From a checkpoint of a small mixture-of-experts model trained on Wikipedia.
Size: 12 layers, width 384, vocabulary 30153, 134M parameters.
Experts: 32 experts in each of 10 layers, 160 SwiGLU neurons an expert, 2 picks a token, a softmax router, a shared expert of 256 neurons.
Training: a variant of SOAP for the experts, 7094 steps.
Below are experts of layer 4 (counted from 0) of a mixture-of-experts language model. Rows are named gate (a neuron's input weights, with its number), up (a neuron's input weights, with its number) and show model dimensions 96-191. Each number is 128 + 32 x the weight over its row's rms, rounded and kept within 0 to 255. Numbers have three digits each.
Before each expert's rows: a language model's description of what the expert responds to. This comes from a sample of Wikipedia text that the model never trained on.

# expert 9
Common words like the, his, her, and; table pipe separators; and word-plus-comma pieces such as London, or ville, ending place names.
gate0:147142179180134151176092139158126159175127114111130110142125094101115153171170085091138151150149139200082131131134160171153104067169121138115128115104101162146071111117121148171144151125156117129090133222087158183116195159140194089134145093091117154181124118156151210134121146133115089116
up0:158100139122113153166108117188108141132108179099146163133147118119161212174134192133158101157150131165082102103135084134151163137117134082196094074117139109117152130099069112118120135038102191117144134092125109097141097104130084122183113171095112191076145130118121106157053159174137098091
gate1:158128132070180203115091116142125148175176154145099116103122131125108107036173074151137150163124230114157135144106145128115099081121128063150157055182180140080053218150080107129188065132083167138120129113212084131110150057165159119131120144123095117154097180151164211144108126126107174119
up1:177135155151155166078125123076119122174084058117139105088108095051125096122086190113124137101142123167154122170132118117160095154064104132147092149086087085157179094046165077116074119135117146131085119139153150112132136137107145153081131087098143178134152120181109119174178183116199142108
gate2:153113173122152136101163097095174140117149163102083112154155168156160139129103174131104156167204136137131130107170176137068079126107134090166114144127152133151072168125105102101075143142127164092162149151174101119149136168110141201137132133164156158086095131078106160156129082144072095130
up2:142089142159121090172124088156090141053141176124140114126146175098130124147147094099188129090145160165136126071209146102127102136128037088106235057132145151189100091105135134095174138151155103160120202104110119164155176113118159133123079123200123092089121108064161162119136103103136090142
gate3:106111128138175056093154123140139118153119105115123167125161165139110184131195094124143165088133102077142144157105151163114108107136131105080094154084077128125151081134143119078134178047146127131169066127108215090164161149129170158118167084086135209172163115158130113122127089192139161141
up3:135092176161131182098125066129170147097083163111116112112154142150084113173176162112133136173131174126128141104160155144123166115072149088124131139082109125150181119110166059080110178173120138173173133044107191092139098149151087117168164094130110099110148145150092089132097143125109158102
gate4:170090136090162116126110109112139179185091116091058134134103126108074160081110137118115099162077131077109161094137157156124177118091190175137135102126075115059113157111159068147139115164163109185087100122047119093112086121092114152088148090123109120147171123126138108206139108084161113108
up4:087127141121137092111110188102231156083156062164130174124111114136065127149108109127192130079176097122140154123124126192089209127148112144127113092121150161131186095137137135105119104158131158127160154128094131157160100136135100144170123132171179130153140133191128149144128142126159127113
gate5:078139099093139086138142121101135063126132151136163137151137052161142146116095162106133159129112063205187144136183130118118102157120127158116115162132079091212103144087129165118119104127129132130194124142107140138141159109098199118123117114188142109115128118096128157112100131136115113092
up5:086117140105194127185056135159120149182172141068143146123085157073152128153091109086164164111104104127151145153150178148063099151094141109089103122132137137136074139092131176143143093116131124119147106114117087231144150167100132130100099168168045072133167092156071185103165131088135143121
gate6:097186113135106107134143137130124173137122159127124115115082188100120144148132104116131145127135093176088161152125139167106121115121131132159118103102153189124118143067147099080113100107180139191122134129091098154119168115112115120105144148148099115125141097064169118053115165123127131168
up6:115134116158096121074094116164131115122124139169142096165147132083163132110109115174133059118164131165113182141194191104145173120096153157124103098161131141136054089123155168097131058143095162114119114101120191146131110156155128127143134175192088175124105078112180195166117131118120116160
gate7:118061141143161096164100168141132104080076102159138175127094127145097137119107147159146110084095135143139145157053096082121114092053092129146070121087147113205130133100159124189110116120137091143186160103144084155142178140090163123147108179130137172062134159149111199105133165105115132107
up7:111083106142111067177133114112153157142118082095115183129147163085098124134124164133133126137087133079107120145193124110075084091133063153092072121114136140150130138068127100123132144098145126107109142084076016161092122096100118070125170137133084184182155133140098146123109150105163149102
gate8:112137205114136148124149174155134058104126127121157137158169130150097130102161194128095135138114140155143115126124134061117111099113184163080108136141162127121107118083050212163106133170113081156105154132123130089147107108121116112087130085113153097156139124123131062098083125139107062142
up8:089138076093103131073117192126058169163160125106182125119112122069109115134101140170126152117098126086072156081102128135100101118140164118128103107192171154088104086142091021108112158142130145160147165128188142158115181119119091131159130195113139084074154121128085108131124091129031149137
gate9:171101061127217152104183151101099142111079109150079137097060149098145098166189135059137118081102053184118114136128142147195080148102121119155097107096153180159198139169154109167176165082100146116100116117138179100074103086137111169169160163152140152107132162074164212206093125114173135120
up9:203127143072146128115105112125100049128136172108117100149194105123107138101144104106123121174139177097123056092110075140165075088147178168201087146119081133131169112165070148164129106119114160121110125121132147142072108173140125130120137119118100163081089137118172113089124137156144111085
gate10:130137096171163154125120108115095155125179135154189148127088105137099099151129132103151143117024105160068162103111119138133089167108175128134115172099069107122146147188070142097125121157116127168111124139130139131070131048153137104157128146104118192133109052134128112091105160102154101124
up10:145065093115074111193119097104102117121117115159175123135154074143116130120152135099152135097153104138080121113178119160205095128113145146120157131152132099157167152128083133122181135079125047158106138122109097100114112091137117155130100095157107152144104131117190156075214167107130148121
gate11:146147092162127103126146067141110105121121130150091112147111153093133156090179119103076182105111182107060155078127182108109060134169122069087104163096088156175145083072121125118082107124155158077161089107137108156167160137140133109112108096146143106139105145111205080121074099143130158162
up11:167106145073125175169136102097155168140086111086128121095101086130128127188102101121104159065146086198163126123143096137117171136132164095075089155112066118113093104156093144147168095067159168126101086112051123143144134109128151100139131097112168078147122114069040064077152083106084161078
gate12:147060125038147051123101134167109083115165096097054156128102170175107101136129087161130186158172124143115147110148220130093139153130104152059165147165084074134185129069150093106116191146177132146100130106094124077112107115135120130099174145074155092125105174089098086096085137149135110109
up12:099080109132149148164072088171083066157135088154090145140142078185201148106134127085112164125197182163108146145101114169118148138157144080076116117113128089106113097118137197160145115112132123141153114148111138125131148157151200112081134184101130187112090158161136134163096130120143096116
gate13:120073140143100143126122106172107125178140103111188153109196084151116161141091104126111108094162154128148157150055117068136146097120103108141082112051112176075128100123151137148116129109115143093138126168132162130093120140151094127162165189159138103129146108126071100158119131134137143169
up13:157182171139098155148165068166132160145164120151105086122147135146135090114085125111111113082163153123149092113103195146164113099127123139164070157115078075093077113102142099167162120116168145120126163148124071105116057136096098048150067117098106139114095146128079152152119123135133131048
gate14:104056079082152157192182114136134075162120078156155160137091165112098151079149154129168143145100207159066181170147181147126153082085145119101141158188105087113190075151088108091150123111155143118195150144151129147080139154140116134084150153195109176177130082050113089127138097159150111190
up14:107058106111124165088192128157152140147141158157099184148133168210170117140139134115133163147164125150113103165144167113153151131135130092146109202167159101118167119169195124105150051133142121146129116148153179130163123195119174100072145118129113168157108127115111096133147186096115117126
gate15:156089118098159145137180103107156139145124122113128135103065146153078140135144136148186090146116070094120134095144099154115088140114217144102125157118172180157069104181101168136134069096094084078094088171098130097122144143097123090079171183187055118147115090150151071136105109120122105154
up15:151099148108080096114124139105188136139119130141089125100063114162157132125151115103129140139207065115149140111124134131144101155150127144156099124143133181176143116028175112127085042094075126167214115114146109145171074147148148125129105106105102127058059211102195107146141156051124103149
gate16:159054162146056145079157143095138153123157151131062163174144175130079076204189157128143127150167182131122084089121146082075120154127076118129119122174111127145149170149130137157123174149168178088129130133099159160093136131157118134156146121117085133214128158115131118103138128155171086135
up16:083127106148139190137096200152161072099147199094113125169088126140130144124159148061122125172175133158160097191135145157139148162181178127159102136140142175131106114179154078127129093178131112110082075146136114109096141143121159163105109152132144133096119087085167101139120139128163115105
gate17:115084155098140171117146076085081070110099134116081143143135124113179138163122062114173120052086173122109146173144148115107126128112153116181117147093184134157114134075098117143165058098129142089136149166125106167145131131147124135131156121176086124142108110145153154108167143142133127079
up17:184146121129113153080106181123119087155091151172183081120112089127120123175183132091182098162093131107133131123139135148142047113138126099153121129063062123110114124155095150158146150112065110089128127167097054127167068096179152142074124178130122104119116084200097117140153092146115137167
gate18:121112069107107138133144111126112115072174036070099149155121163133142116217172167072153134139146152111147102099188120141127073133174114116095150085175098113155117122152144134147100109124104153169175175143110124099151104162128179076168106151153148132138110096116107145127145123089108152131
up18:153136123175177138153107099138126131103177085108127095134167131214092054072087167131083154119119097147144081143110130060157112166100150111156109103055145131085108150098113040115142124116125106144160113144110171145149092116145162164125168133122136110110160110100134142161132136096163096145
gate19:186117138145200220084138129134073160077163144123179114184130082069117113160107102109119133179125151130167189058154140114138129093099123157123153121057115116129138181098152111108104135159128188119109158160157142072135162179105110180136089126116169167149133108168164079088132131156152104130
up19:179115132116128178188110162162082115160195128100170150170158170163176067098117098144097170156150058132113174055141127092151079181110130107156137172138138115127184116052172123132133175143106144128127131105104109118132103095143221101095137144209087128127145132140114096123103217089154109122
gate20:103140211117134143159128156134116126227087094091159132136133123100106151168114174114126097077099104104121108105077146137092084118157105099124093107188182174102154139151149138179169079053115101145184136146188109130156151122055110132138168093146156091155125160082080132145132063180125180124
up20:152116162151087101068172106105147110155111120195132096123147116113128143167123101117109118132120086156139141140193099092111089136105140192134124109178140159152170098124141088193057151174210102112077104089169094144118110160130110130138156133095152156155170110105151150179110156172182141137
gate21:085134096147142177138078131092138141115091158123165139140127047136075144121171157109174095132133143113153149150138126091118117072083052105087152137139196135056132131136104139122100127112098145103150120175132138150105111127171168110132192183145121124158131116100165197112156125174168141121
up21:138091173109007090088124155157173132124141111140150127090141129087092111130091101128130085096085114163082076137114084119122173092114147097149128097175059172145161140141109151126058133177136114126132126105092126124176110105111124113135093125162110168099174085180169138126104115087111150121
gate22:074136126132125113140123140198136087131132189087145104139163094106096120147113192184107123178164122096100113124097188168119137133184137120182125133064128153174085130063157123125137135122117063088129143155188170108134113132117115104134150206127124121145095036110112201168118143154134142106
up22:098148110120096136100108151123089199053173154136140074176128137071125145111185062104144124134151083110128096130172168111078098124109160129089150112132133196105166126130220116153119150173113155176138113109163103139088167072107139123100126157176078145122121147152189069104155171112079119142
gate23:098100130120147057143175115139089149135138129125124158071152136104133055139048178154102139124129123170182106141138082080127113197068117117096140083108107109128138144061119061125209163151113154126108070081136133081119124138164148078120095108050152119139137132136160179142125095088102130120
up23:120206196172100134138135134109117115128162120151179120152117124145133087096106094098128123132201100084121097144141134171098100131146132130156128138133176147098178091155116126120191115131148189142174136136106123100205115123098126200146110093118100125130110178205176110131083130151136148117
gate24:074161147134100086156082107171141128129157138147176205111127111112115202118116113180106126199116100168164136140065093146114122142174082124193178128093100117150181139138181095122076147106080110177146134071182086146153117124110158087077157116187148070173141123153170094087147154123120113136
up24:151133108073135142201131128079142083174171058190087081096151120083107119130173179127114123097153075073070116173137142099174113122158156114112151107133139186149137138044077071100133118125132119141062107165120160083133119124107093111101058108131125119126154073182115186138111121095145068124
gate25:139153105145116106123169119122172187131148151106095143144130109121122127141142155139178056187184103128153149163139149132141164089141103100106132168093120110157135108119113125180079110086147074062143101085127106127109157145107130125154128096176094145148029134152097132127174065062144146086
up25:089091175093134157166126087180086162136121101117118088164115120102122136102152156091129075167083103099117131129150059139138155182110102133162160176109085097183160171048158149102112127128117102121140149125154147150142134061150098010148073154152180160132111084149160183125112160105133131115
gate26:151155167092066206089135127126097154159098182076175138183077141112171132113122167139119101128093093083167130155117102197134100122119076126162146201137084216102178096120171103112122137104109111066131156176186105101124120050130118121116062133141108128089063096112209108145087135127124113180
up26:122126148179141143165114139108097123070096164122194153094110156155138143134063145108157157127134139084138150134126114155153123186073169136126074131178101141130090156158123133084135123160106137131100146123108075095125157148203085136142187124151126141162152163088167144199089121159123132164
gate27:122101097146079145194123086158093166127090127137147084169127126136149123166077099101138182131108211107135101123156132114191126121067087178099052150153107138118147081132135132144093164107112144098104079115110133151139147110130136039101159120183170119076183162145154110097125101112165139132
up27:133148140113152082125157100204123127138075113108151128188125140129125158132121124155129122132163121109107180121087156152177146125188156088082154064111122108162130132138159119125108169104135154083088164095091139057081133110120142097114104075103123059132171089144127094116137103041153126160
gate28:170118160154127129130137148158118196156052104164128141155130155131146101074135134179114176188136178144151171177106111107190140148093155135119167132131166055093122162124059132154174115097056129127123056119153084134131245115086123131118142174109155129173094100095126077086210131129093166165
up28:141109122091153143158130126081162134133168159147183072075101098140096103132108116091206053162181163097081100158184196130165121079150111116165094080142068189149160102126122120168102129205136105135087164102131068148069140142161129140136074092189176105163045151099153155142099162120155148059
gate29:107164131105192135095121175096185080107109150122101109153101096091100107108132097211112114162125104113148142102159115170142126199099099148119113158131103107137179100090095109142166214128136161070079069174117113073156137114130053144132092122146099152133107116128071139103151133113142128126
up29:139072109157130103108186152175041130151172119122155116113155164206100136154151123132132077131131145138137131098128162073129115113173055151079100145077101094165095096109092112184124140200182128130156060185186123084131102086147161118070121060135109077123111143084141102122136157072123123128
gate30:158044111097112090189104100126142121107163151100115064115087198122102108099150136145131080167151165101080071110095131110152127134118148114105056114085113184056175175124112178176134167129111166141179086139155152134047096087180062125065080123085135115085173130182036124181140129122178120138
up30:117120072152145185122151150040133132134131086129076131144170097163087122072123105169182106168124109175100096092159110099069114083144107177103118155138200127085155118166140145156129144113155147132053119087192102159121137156115154139137141099139116115145118147130189099150098090115128157149
gate31:107117181151142206075131136149212114159106128128037129120120141130120178092116127129140157113183143143088133151140105103095099178129072138168096148102161131198160124151114131168104121090136091106156160106094133132096133166133110104105128102129093137181135092130176116174142155121139088126
up31:102182075135086123084113210151145134112137117132113129111114147103158152079118173186126166231119227076100129093160118149114147133106123113134130142091143197186105096127069152129090160148166161120146137149081091141146123135132140079178119097131104088138133155103101154193143134144151153093
gate32:126141118122177131129104052137132113132128099137141136129137073151169081113126125085120139084131104114094095119139151142110166167122112182135061130141116166111104092124125208115131140094148140122130127025092171146091070157127091127161087161171126085147139140094084129076075134120122097040
up32:119156120104204105102120129150151080139111081169090167174063135172132097117130161117148159138130150123154156193114146144133076109119094157095069110099140107107110099128170111119147141126089162073114089152150102162127101181104131136082152120087090104108134108102097142158144167148166099092
gate33:188142134119131122113129070235104119101117170144147159169142110177090140148147170140103111125154111186162119178168142123092134141143117106172085030149143151151142198121132110122143133033136138200213170133135119099143139137092143100137142085087133141169102141143133152135157120051127139092
up33:112148143153113116125123131135077127180129112155124123087153113187158131169086114160105100191155128160146115166108106123134139119109143097133095176131127094044130114123142158135149123085160040149148132104141155136121184120150183160111145111086098166112106106106100091141080106135069089116
gate34:086142107114080106139107122102074127137116139138146161149098180096076139177125146104165113147092104153124088180113106015130115113152131150090142120119129165177128111128092165106144115144156166168088135161184205093128136071155218137128153102135092120150121046136115114148118122153104180067
up34:154037136126098106061118127070153073141131156120115152149167209168081183097116093185113175162113137149098105089133127158022112150119189143174149082128103127134157118142177184155144089085046171124104127129097176121205134162089135138088168154085067161120115118166122064107086182110201103122
gate35:140129147109204090116138097171147144105087192067144152160045133191195116081041092166134084108169120103144172169153123132118145137078109096155081108142116110112117063089099161138157157115099163154124111186125129153080144153141162079209154116053083135099096093137136087118105166113094123201
up35:157174164111105090062156146134114146116120124102120138160104168145149162139073078142103113102139162096125162079078153053125154128144151122103136031159046126136102156137134186113094093119123122148117144134195137125095118109107090109168166113086153111132120125150084133105126126179176137129
gate36:124098164126128101095156132175185089122138135091111106159073158132124150169111090126089126150122143136156140112114125141084180126102093166129119163173130113153131140112122137115092078132098071125148114135113177143165156065189151125144170126099173094098120169074143070079101120148132125188
up36:117201114119116055131117128150109127155107105117127151100055134140156086145169126094149123134137126149115183139137094121120112135128089138175105132057162136133149120149128024218159095159121156163121131165126125145100154119083122102167142129156103116169093134169174159116112070072146108120
gate37:176121145082127068122115127069102072107104096143166174098082139147158128091085118114153135100047175122116127080135132145156136140129119133107130108143117089085114114165157106172127075058185161149134119111131200084137145155049147108134120109165082166114143104042142117135127104134077139121
up37:075125141166088161186131118134106189162095216171146102155165124071148131162140113159093083121133073149057166154125066172095133136161108133103152087107073141123156105161096130135119200192132154131151128184176111125164177124138148142123122093076157122082165171117139103075145063085169119175
gate38:050093063109164140099110107108120125166126149144116090117129104146088139095175161115136092123146149153112102153128157143103113099176136125146106077067137135161176116168147161156101120115107098125139141162201163166076138116087106101161081087101137138138106145163160119111090109155140122117
up38:097148135118092054135097150172150147098150133152122129154110116085199140117140099115231089148081122151167091117121158141099144133070106147117119148152076067137119050104110123126123144165199109178108162127104095069094124150137136107127164147179126086103158118111074121118161083139136103175
gate39:116132158144173114107113151074149119157145112147126162090184112071139076148089090107149098105255099122159081095167168097114118119110103133135128083099106126142071129135116110080110099044132139177148130108114128179145147142156100138180153094161159213153129145135116162060139179115125147131
up39:121142126100100117137150171203184137085116113114114122126094150104113185150171091092151143123093088177112126137135103144142112217141141153158084154166114043159156098169125113139083134101118112103127121099113175135129150184074116138088133157154149162129153151133076135062114146131125100089
gate40:157129186098191097142085182132196125149180157139091062139145170115097140069099171091118170159089162131135117075131128137126128133101168091112152163094138113124163193139129160205141145114162189084145129146112169114077134143106135098149138105166121103145126142152113165132155153119090118105
up40:065150222176116147127145155135147105141123119139132095109077093115115131161110154131118156129085112094152099101120119128123099116158112107076157120123180161157161064122184138143078139139102124116190099172134135128148153101169158140165181122141113180199131184083169118151091109148165113139
gate41:130125104149128095112163149121104063122078108090087129131128154136139140056215176142126134087131082145097143166118169077162173173108139181148181105157106123126124129110160109124157114071138155087110117138125082080100176166093098156134114100121122043135121137158107170109121119073157161131
up41:130153163152075134143137101198111133161088110120116102123162070120178070104176116092118155112089152125134121154144131098126169138110137122115098161092129112145134091116170097110114163090132142082161183163147140164172177096079108122119162158147095176036116143159080170115099167086052072161
gate42:066148070145136124110061105107175098117075106151170120167076136108112052150132105119116086103153137097150175143165155089154164120156107132192152088085171154141087085123143146163063051141148128100071159163025140122103138108141119179126078126136139127081130156100147150118067189125154150129
up42:087195079118144202121130142077152136152129030145158097105141114155149095111171124115167129175138111185157176134149131133128105118123125142190095173146109123124165085089124100157105162077166140122054125112096174155126090173086155155099115111162090139129127129136144150111134119138152081107
gate43:085127116087174173132054163112092122129053164161108143132156197092099138143062129098141053156122143193073083126147145154139183072148100138181118147157123156142157141129194123147144152109157131178144109192128106100177171109106109117126122066177044144146167147120103124073185136092128096120
up43:123102097153147216104131106145171120160126180110090054147130101169128108177169112124125110057103154151141101124092129125130093116124147131133109110094146152108108104102149146109139105165138165132122103117093106167122155097187120157117108115155148090126148075137130128126098124142127109117
gate44:128117084158126122085113142122089119135147104121082125101097151104137157096153147067106121213120107101095123184130118143106123120114156103127092130151137124117156136195137164140144114029063099116082128107136146145157092132107155154155134134168128104122107133122133141135158138119035147108
up44:105119099121110112105091101123175161135076169163137117109135102091106076127158147106103025119112119131149127133180143140133081150082082146120134151168162091121161130171099095082130159160069085193133183126118131171112160105170140108099184106151139137086234078122121129144185102183136096127
gate45:065114124132089079115133129129218113116181155111175095119151189130111140159140159162098144137139158130129164113141130165172158116154099080076091088110164159085141115152114109194098135159129090124187107038167122126128133105056087123170118149077122099201078120137153115110111129154065163101
up45:153150131185199144146110138121148113108140149179097129114160111128090123136118131180142193128147121139103154107109176090163132173111076057119087110100102138110090121119144099112116113127096160159128112161108158124119118151130171140149115126161154146123156133104152147086104151087132163096
gate46:113124104137063172149111134148088138148107121109112058130140101121074125178083122098117044089199129149195146133129176150155131106140126113093100140150126138145194107098220143126139143164149133170072103091104178117112151134097193131125174096118186087131180142130113055112123171159110132141
up46:069132119154187162153180152163110125084118081109066163169097140173115170092089105141138145148094158183097081084139118122127102182143094132141068144123040186156081128101133118116110174129144092106122117120123124140142104082151123116111144157151127107084140203142154104129116126071110131186
gate47:108129166091172165082087135128163124157150118146146113128133198152133243095133102057145108110096133117099083123158072182128164091158013147132123111119158164165101136156138136143115125138204193145147123169144112093086129195133179195117106089110194124082160092098124182121114125164091033119
up47:109121117140169079194118139140135074088159071115137138129172181065127109157139122059171070123126141143154195255077134122134102143110120147114145154146182135073107149129155116150148151086130082112118133149097117162107188126154057092121136140108092101111135151183099115111105143164140179157
gate48:106108127156100170087037131137143158105191151099110146119129141168163106106091177143089164108130112166158103146162102100094143097116110115036114131111138111139172155159115078137172166193066164143154143149072135133105150102108143145141078128102180111141147099083105103145146157164131198176
up48:174133110175057089136098133113105132136117171117110171141065108096158113109068149136091114194201149119109130144134181117099152141131204063201136141103164145140148173153109185076088160148163158103126164095088123155150129089123154105134108176177109123151144205056110121121115162187134084121
gate49:111113116128132126147145150131142134131139145150160101147147165130160144109098101117201136145163123143068158122131130061109126084096133126154123143098094127117178097109100135081112112081065091133126097151218160151107148125116142074131112128217089138160167145095153070108162067153081074163
up49:116202174098184105148140117135169139146151093143094138077037121092110166175036095126101068133155159107088134083101119113129127096098123084116199160085127134103136139136125151081197118146172130091133179088191120126140114135116158129121111140154126115122149083070108097063107127176143131160
gate50:093113151195195073167137140122138132117134141057140157145153182119116076104159135168115137104135140119106142127136170106155060137181172149118158110104084159158126140146103070177156091143095098094113140119154108065174104123039129143163143074169102048107113098211146118144074109092090130105
up50:147108108129111108086146060125163092138163134092096158120151117157100112095087170027110156145155151105147102113107092054102176115113130099152181125131083071190133119117103126151161139173137127135056123081114200125135111139115160098147105179129118189092123086155094157136154211093117168193
gate51:116151116137105120069094148115090147173197161134180122100103097158103097164141119155179162186138117102162083158142109110140122143057144097100120150076037152126138189081138111085135075173148147119170146116088067121148161172128123189158112138094173112089141170108077135099120112157131103154
up51:187139149116079123145087134113112124084200147081139177194151135104159099136126110140124107120130136149134103101114079180115163148150064125139135133163145160156126186111113157128175057100173129147135147178119180106118133159126178130073154146098109094182165114109059133147099098149109109066
gate52:142153177145146087143146100109093159091093138122150168142143123100101080174091093098165177055119138108138150160105123140094088124083122109102094089094146190154145072065213152108134063115157138076113135108141103153120149188139105104159148099174164157083145237096064083098115099116116105097
up52:149139145107142117083192146120188143149156155102181161117092148104166117097110141132163148137102075115126146115152112099164135152144109113137102136150102095134134142094120098127111121159142063092162188105071171108102158137093173165107138112120112129110154168170101130129171081139093119112
gate53:144129164143120101085084146135098158115076087059159096128099146133129102132059166144163141111122096151121124135125189082126126089172158100166174191145071163128215105081148185134163094118151089156103148116179077167128141147113142113125105129129108049081122156087117131112110151154138157113
up53:128117086150144145080132057089125097088117094043197107076141076172178077102136126167166175104117068150097121110130137138135135151086104169122140158143113125153123100064176146111104096153043121150144134141112078113133156118096103144124149165101106122139120101099113118145159158113184142146
gate54:120148112105193179152078160114115158092104089118210136189121119083084165156102107190104123168089098128130130145168172125127152100140080159107141113088124131112142093108114123087156136127100135152139155120126111139068168139136129161073149126115165136124112133081074098138086139140118073112
up54:113112200109119158167124119068084130077135165102114095115141040097137140122126126134110093109093128122160100087125048091148081159174120100135123133142081169135140111065141197154138130146155153134139098119146156113095150133181129160063154124130109122114128148126127096097136099095129128069
gate55:114127145086122141133122125126078129109112130129169167156103126188098117152144143169159099138108130085132106140159116092152130127074138106111092151130085065191089155162087152140132167118097133088177106150154116126089069135088157164126114128150137139115134154078089076098111173125197168093
up55:129133121121073072174137144094089107092117175162134066167102144193126107059229126133130149091101152145141110108175095148144111126126117177114107108150127080133153141124096082214143121119069089178223149148088178070168142154165144123131082148141158187174145102146165118109098116145135096137
gate56:113085141041185134087084143100083114174134079119110135131133127140099181093190116137104146128068105128100121194141136124081135111103130122134132094136103098111175117067122137128161125215127121166102123162155123125160097115111129152168073139127169108156216096181168138124090138131117104169
up56:144085210161142080072074125142128154116117048094063172098118138082111097111123161135133110084139166102107134139120194079111108167143084161113109096149141142098118130109145146123120157117127189148164169123138139145118072114172193107159125159142152108152132118148085084158087098140142136169
gate57:092099119155138124083120101133172130146138002132124157193116082110109148106120145149122105099162112062118130111169069089085124146118136124139108115121090137113116114133118125159185186136090117074105131192126100102139114161178134089165083084127135172116119040164107072178071139140090100084
up57:084154131186108184092148058130162147112119097198140106119159189094112096118142160089153125136181138123171140101199135185141136161139134111145091098155115255072178089108120234153115088183115144189127077125160090119133125092137131241138142127181123108104108128109103083169111137141128093108
gate58:135052155157155126108189152107140098145130115135043157106156095121134127108156129097090085075124059150142161142027155105156140069142105084104118162090127216180103153156084139161121151165120093138088111151187097152116154122153125149109121062188156137086172118125133062106138144154144098119
up58:153108092118086136158156169125115142127069142121144166182125122124123171088084143174136148141088115137144119117103123113163137083174047134062196134095106115121171057095183151122098173124103134137144116154115107087172101176148147133114173104089184150147119147183081114139150111137105057069
gate59:186047138189109130088109149166149150106160080121127103163128091146190137158130102065128181113144101146122144161091102131142124101096121137095142149102068152092127178115107107134152172136163058122124128130111118088126097124139099122186116084160114134143124200118133150145145153159120139093
up59:144102090092126118087168125090175158076177092103133138124122124135118070155123161118088170130070145090112166101119139197130100169234165139074120144138081188077129118166111096147103130142110148110118126184111185157126162152107185124108127172094085124120149149130094100087099109156090122134
gate60:112124110090160107169113162162096127116138133091145140123062155066094156122117143082133137060128149137131135150111114126064098118161091115104142125112126125151119188080103109132141184078128180143171127101173104117101132123150124153100122100115147166079105184135102156155114119084147113107
up60:117202074108117140051141070150113085109082148112137078164162143133153145107089140147101101177129180123096177128117153159130062136082098191090160058131091097127159127132117064155099092202132122163087166141104130151077140112142121098131136118142095093130138128090128176131161145150125080106
gate61:094084117139159147066185168119139033057146092107134157161151121150104088203004114132142078191120098112131174163108102131176156097134119141112134162059118149126137103173130187128107074097152099141123107133118128128177120105127170140078145134125129118164168152098074103222128117083180123144
up61:165085038144137166160114128113119137184100129144190189159089136113190156099148156140123150091163122148129156153153124154115112166111082076159128100146125150135130132084180053147124129160097142111142147115132129143153116155139106144168139106209124152132080118163139120123128115174135127156
gate62:058134121132114165163067107149067126154103126177162143178230142134170121154108119101137126119142121148153151166100119117101100080130059123084160152116147094145208122131097119107139084092160158120157164112127138151127081144120144139141087182138144123162143080118152125140135183064144131131
up62:140076114133186086122123106179099082069161136103110124072064079111116140125185147061139135155181225159134192167125119143165163156181079120113129169111151124106081064083175114117076101119107104137169111156109144136164140073130136092113097152137161130122170126087094164146123205079141142106
gate63:156117142124157175085138132151117170089218132164075147120102055145108186119141131093128081116159088172153200115153070157091170136078129100115093174152122072126121080136110133167137093095140104149083139118074145153068169093152122122184155087131157093074147085111049135133118093134147097114
up63:125157174171168085148081101139122155154113163109044124116062069133122092165151097146041044151169124113090190170133167075157091135135136129138106110146134100110083139148189110067153089107142152120144168098144114146132100140105100073160050155036129130104115141124082121117133085156092138109
gate64:118115165113129114111152156143095108131085085122084086137084135145072166097069138123093173127114055163088100122166110129100124117095090196131062124130134138172142083109133122164135133161128153102114164147087142069136187156173054159188101128176105070166134131143143116123097112098106108110
up64:095135124107191110103097137148147183152105140030094135087149124080111202120180099150086111126132141091103094102128103111103071105160173143141124068137106081114097145131132145172139103107105179133142143130134091168123110168088152095117096132169098166116114133136141051091119143191129113140
gate65:127152112148152142129143125179099150089195072155127033141105097068087146140164083121169085087077143120128109126133182108132092161133112119136137146106091133118078122185125108101131153145185126117165130142181175104053085096153090140091094052132180102137091100137070143143126130120107155134
up65:122133148105151183123131137115120096126090141174170165139115145200131074088158154128073136099128144130132141179092107139090186096076128119124087166114122127184087141128119156126164168198162073054162128150133174108135179097107151149124078092076148125170092146113164090147168108139124142134
gate66:141062076071097132118172114128122099138083082127114142139113180079156148146148095105144128106091121084109162098118138095110134133134100138128163060105174119110109095086163167138206111122121098109145121143133063089147134143137098152124145050124115090134140078135152090112130151095121172155
up66:143102159130171176197143119102150097113057097160094128092093156121133164120140157117099140143084103117101150172134167151137134097104227129123128065117100120137141143151114127152152099064119143106175194133021158142128153129134100076093155052118086160098143080126042141123090157074144151137
gate67:133112117123100130151186130127146075086108142133159107128144084131129190129071117151141105121146076078096146153170151133041117055136113095160142189105151170096140135107114093167136145102146151158085121123041106089100083076099140181150061132168129118171124110133147112102110056120151122146
up67:107132149110165118140094135073159108050140116123105101142124112073095137121141124098156143157160186090154103139195133182166161130146147145140137152119131124192112112187108181099113151119125137148118094123114078162128131067145133080141147146202126133115133156167129074069086123138110186145
gate68:155076156114160116126129077149114216142119131096166093173123145098147098094167114108075134109095109083124126122094148198104163114165116145127103128118182185149160104144152128153165125145211116124105078132110095160150161148112120100160138113099133127118088140165126121104060105156094159186
up68:150130114104087116149109129116157128075073187108119175074162139160036139115139142127153144170076105118134075112146131120160117204071121132137105141131137150140149075062106146123135132169182109141117093152135134175114142153100148168172103091123109188151170187141119090081060104176060168112
gate69:118155098111149086092157114151148101173115144112170151113130130069147090153123091116110140101134135124124173151141129184126092059100104172157145172156177121131106060160111134134147087142163139133217103162180078118173117100055095154114179121130150099176121169078193115123144113075123094145
up69:139127136136102107097180148131069070079179163153075147232171128176112160119102255179086062126169131220126089130111171123076098174177166138151165101171098152133095161092108169136143145193105098170124165152092129122169092131134135123140141139099150093089125121099139142129067171156145103061